Experts of a small language model.
Size: 9 layers, width 192, vocabulary 17764, 57.6M parameters.
Experts: 40 experts in each of 9 layers, 256 SwiGLU neurons an expert, 1 pick a token, a softmax router.
Training: a variant of Adam for the experts, 762M tokens, 5817 steps.
Below are experts of layer 2 (counted from 0) of a mixture-of-experts language model. Rows are named gate (a neuron's input weights, with its number), up (a neuron's input weights, with its number) and show model dimensions 0-191. Each number is 128 + 32 x the weight over its row's rms, rounded and kept within 0 to 255. Numbers have three digits each.
Before each expert's rows: a language model's description of what the expert responds to; "comes after" lists some tokens at least twice as common just before its tokens as in all text. This comes from a sample of Wikipedia text that the model never trained on. Tokens count by the router's weight.

# expert 26
Description: The 0 in years and seasons written 2-0-26 or 2021–2022, in sports career tables, plus name starts like Raj, Mc, Sh.
comes after: "2", "0", "1", "^{", " according", " well"
gate0:151108205150159148133075174160090104146105140146144161060110160154126125112130145154078079134091109136118144100205081106126137088143080120143081118139150142121118111163099075127119133095116139130186112124108058098065146129148120096141087105129063091066143105160163146129149084164099127097127117148106103130190118147165091140086154093098151085190164197155145105150147135170106144133100098138081123142150109097142090106183083147109118159076131113062094083161103115103148110105172109128110208111120130158145087145024129135135159129102199092144139119106091171135126098090149188102
up0:162154125100140147128113149161129091158131185125126170089078124136170123114142089084134105112055112167119156093131120091153142097117092082076140135147180171129161138112174090142151139112156126110206154132171071097182194134159149072150077148121085071059119114112141169122145118130096142152125108093142108151157119126110103137098132088112125073124136182166157097173124132181083112198199125107110097163140096138163131153161115147141101146180102159095162147125129105086152075109100136165144141119193147152180046118040128133160116131186145087106131106153123169169049143109112164132

# expert 11
Description: Common abstract nouns right after the, his or this, usually followed by of, such as role, administration, season, relationship.
comes after: " the", " The", "The", " his", " this", " a"
gate0:132142088130089096114119113141120130155139150132157099153110144155179127121106147193139124146137147168124210141162153112127138123125143136103112207105160103101124123094154153140089102085096159138145116111151102169134110153087195090121142108188164172083135098125228087129126121146153142130156117109137142091089154160100050168144135161161091141115123171192097116116099132089143024100146144159182075147126115158126168130082118095141130083137107081108157106116019136181157195121195155113110137137142170121166107161142142102099119114162119140027148135112153141164158115182119146114
up0:127065160146134121129084117060148144088146137101100107056134092120150122093120118100135051141093089103071124108099080126166089122122144117160113177058123090183141103149099121143155146143184155138151122118131134089113194125128187133100143149137111145158073110124122142110113131108179058130146097029127152091183101136090081145204174117123147156074132102159149137132160139145117157195070148083091142121189108122148084143137112194091115154134160139128146124174143105123184175120166154136107130178115120184155145105116049163168165128154101093150092092153112143157150132150158143083

# expert 12
Description: Inner word pieces of non-English, mostly Slavic or Turkish, proper names right after a capital, like Z-isk-in, K-ier-kegaard, Y-ek-aterina.
comes after: " K", " H", " Z", " W", " Y", " S"
gate0:126195135174094109110170140137109089160103147122141137088128121169107180171086209073069109161190162150119065145136196167074068131146152115096188104144148101120119096129097161162156153104152159140144117130122141107150142145105085158121107105065146134114072131111103204109118174105170133106139145118160184109072149156091192169097073065093135088104083094133101139137146128118156082111113131161139098152106166137153105150137098181151109117120154157122064107154125091097141091182120167135068160132104094080137113107057148112142148192173105131091096098077145118149125114150100139142
up0:156192118124186150060130115116086088129087152091156148097140090214145100106165192196142115124165105166129143129127071169173118090146121073081118136121086097172100164118159128104150129081139135126141101113111146150167186135113089154111129117126184121149197211145050145117099118145082090128141144194061155139077125139134062127149086113104108101127100095132166069181120146134110132107089116068165140098081126167135138142133140137165118086134142191137131134119094144131144124194165140138170093101090149066174151146085099107119111133131090147080137162144088105103098107121162143138

# expert 38
Description: Relative and anaphoric words such as that, which, such, other, then, later, especially "that of" and "commented that".
comes after: ",", " of", " and", " in", "See", " announced"
gate0:091120103139098087127092128173125105097145114152074150108141124122095130166126108076139129142114138116149148169147067167101131191187158111085090123169092072108129158204117187125098178125101138166132139133107089100153211127141111154132135150148115173108149084118133123133107166158112152114152126180160140108115159143148107175130104176102090107093159119180143094139087163151074135167086150094134144128149200136196060118136129127117121126131072178118141155144086179114120138194124150107118100135110116128131109117166078124084130152060145134121165030198136086166075092080165054134
up0:114114125172166124164089103129103130166146159126162161157132152161135113128102204076149076102130147111108189108145134153110137120092124124090153130059157144161171117144153124152154153121100084137088136139166101097150088202101211114140165146154072154069122124143148174094175121159127079072202113175162101159086193076132108154130222132147092067169126142133119112146153110109117103113103150144099132124171208113112125151094180071119125161103093147139069133146130122148137088114137143126080076122126172200133136136080140141133140083154148106127119124137164082195169096081130153147

# expert 32
Description: Single capital letters starting a name or standing as an initial, like J. Reynolds, R. zacatec, B-acteria, P-eschke.
comes after: ":", ",", "-", " the", " of", ";"
gate0:121129136167101142160126142135156198159128122122182099113165116124143195113142108143106085128138091117070131090137112157159079169160149198075138106134114103136129110125110113142146068126098154170141134119179146147136142083064118149148157073078179122128107084121148103131147116052213112151125043133156157103172178159090155120100126159119133189115148205172105149099101150165111114070160130050211107089111139129140083130151119157125116108111107118103126081108158141123141157109146103151132145153094076132157126108129130168199106090080061146166084116159155122116174108101098090178
up0:129146121157134140189092090148181140177122109047136123095156117109108177092170108091152142094098135121132092113141137125173159197149141206149122130162162141113192107117149145131188130069103123142127137119142114112174149098127062113143145110095140128103106110130099071122103104120220122077088055166106134122196120099185132141125134138083187175144120173146141140117149145171076096112193127030124097134106121149135126117197135135119115108100163076138143104129134162066113088091136136129144139123074087095169138130116154134181148126111048152120104065156129092090153123133099160159

# expert 17
Description: Quantity words and adverbs before than, to or of in running prose, such as more, some, only, most, and the particle up in turned up.
comes after: ",", " a", " the", " is", " was", " and"
gate0:131047159165192112090097216128132184114145115117152153107128155115139126101137182082150131068127187120161107054096150162075140111099055116156105132175129104113146142128094141129154139150117123128094141154150071131146152082160161195089228124167096141158169128164096095100094128126159113114153077114148079145150141162095115116101116103144156134150120110129147125133118107099105101171060125099144172109178104117133100159124126159049114147106146090069143137086087140103158115140092046160113117095099179174145094176121120157133169112069128134153085106146118158116137140190143146174
up0:118138127174117121156109071117081096137119093138161133143140138160092155158120140088145130170107089144116127137134118058100165085153171098126173126160177133107147145109133187115144172163128156176085124097108095118113103107045103143125173183107167151149150119182150132147108135137159125115158098153133149094173128135199150103144158126122089166120147161186101170167127155149160091120114106109111080137114110140113218114181126134130144085160149152158139046097080191158121147109187155093145211047173180103063088138126098124161154138125107099086134137175128142129161063117190130183

# expert 22
Description: Mostly "the" after for or in, plus table pipes, list dashes and line breaks in tables and lists.
comes after: "\n", " of", " in", " on", " by", " at"
gate0:115100101122121152114145156100086124155156120103166165151101110139183113158134120072095118098158119152093063145107159116149141117144187190074116169079170150136103143092130115128142144121165140135131108183132146154195163070174126118123166146142052185065125136140066144094198156136133147173184083130078124118132117125130083099164130084141040120129095144135181155107099086150184129157138160148087123189094118171213120160101115109153164151169110182077107124054157093135123134106114145120119147105156115140174130152118091142089135188139128130129175182171157153135088156092113110087
up0:132164150090156120119159136150070131193191109103170165146141130124099156128144096104119095078175138113106150181126158140130153138121130166116120118072091121064141068128119131115206152154160095081174155182182130143224086134143149127185160067040092109124108204094129200136119111143118145151145071096125081176138123105156157115124150123136161108108080170104145123146068101132132141124175104153097141176125156116141077116116098111160133154119129144105108150086159125058134143160084172114113137115117116200139082166134164131150149113154143126156107141078173129194113066140150097113

# expert 24
Description: Opening pieces of Latinate verbs and their derivatives, such as ob-sessive, mis-guided, res-tructuring, ins-, inter-, trans-, usually after to, the, was.
comes after: " to", " a", " and", " the", " was", " an"
gate0:149134178176129083086095138101150149070128169111100118102169123120087162188149146147128082122128093093151153119112121128121165130146180140158156127171103098137068140170103155039124120182161133127128115157168079187119092134102141068126184163140128088155068140120085124116107188090156110134123121129102128114137151102154143149088125117143136148139153131161145174102150123157041150157117104131078179119142102201220128127204169179193118123116135104161164167118096167124108103120130158113203106146150098149150128126108069162129134135165116171184192098113170114163147179143177113119
up0:149156131107182120111162128175174134152122080118105090096119142170144122213080135148102114120127175188176114114165103107156215117115105164157186155084090074112129145104160136094164110155171129119095128170152107133104044108096157082137150183155151112129142101109149144184142114159179163125140100162086073182121147110155163129071074153133154153165150157118156135170140135151114121122088136101129074103172133151137141088186189145232112133129166102136127146149134173165134103146079149103145130135139146115214132143149102119140120098123122142162121167143125067121082162043138112121

# expert 7
Description: Inner fragments of proper names and rare words, often in tables of sports or racing results, as in Am-her-st, Em-ap, Pal-pat-ine.
comes after: " |", " M", " D", " N", " A", " R"
gate0:123154094151126121159072134116139152179124038117136046108125233166132119126120154145131134141087112104077129124147125150131149123172072108138146182130101073071140126150132123114131136102111133171153104078114118106068163154101114077081136142137135105106142109142138131149128094111105125144144077097176144181162025126160145143072098122185121086135099160132056144135148146111099112097129121060116106143131126153127148151018152127101129075148146151103142134125097169109151072165101117069125122107092063077152183083112061139117155080105152105157114164111135085117104148144099119144
up0:152071145115074102119108172066181110148095155105073123136145175114120169089134101170156137126113116145170083133201128169136176143125159085087077153129153119146141084086106100146143139090143129176152141157160161096175091169103117142107146099048105083139148079136104138095108123131123105159071119069148160128180151145095164113085164128091143115165142139143157088116137149130091204144186086065221113115107120152102168128095065104166101113145171139133092135108113096102073107126186117144164108107095191161171123101145099065096103173112155175116134128082168144134146114120103136160

# expert 25
Description: Pipe separators in opinion-poll and election-result tables with percentages, plus given names and first pieces of sports players' names, such as Iv-ory, Steve.
comes after: " ", "%", ")", " votes", " due", " Party"
gate0:149124177096068145083136151135087147164198091128160084134107109147160149125112134119095129082121134145130103170156122071150169125103065112242133059138171124108110083142110154092149214126138107122171122109173142159090162140092126119130130116136152111140052111114125121130191126105091125161143115102127125109053067100156077148188071123097139148098076169147148105169128086139168126199129130096076108125112103153137110060106082111142104124133088090134139140169114116118144155119204181109080179091089110130139079072115147136114127149112197141165117113146107130128168108129148141132
up0:175139146111109123148206090125176175137131095127112095123088115113139172081159167103168120164066124127146148114138155136127170071135112104134112080149103087126083135122110176109211093118089138086073200068206157177211097111100157138166137131103117150084103144106108085140099124066145132149062151143105119153131148121135157126146140124120183146094140143116089134107158150131071151104215096165128155153133149116067108110187071192143162176110131118181120115166099133122128137084063098098151123110143120144136099145140107129142107064136111093122120096072088128120157072143116082121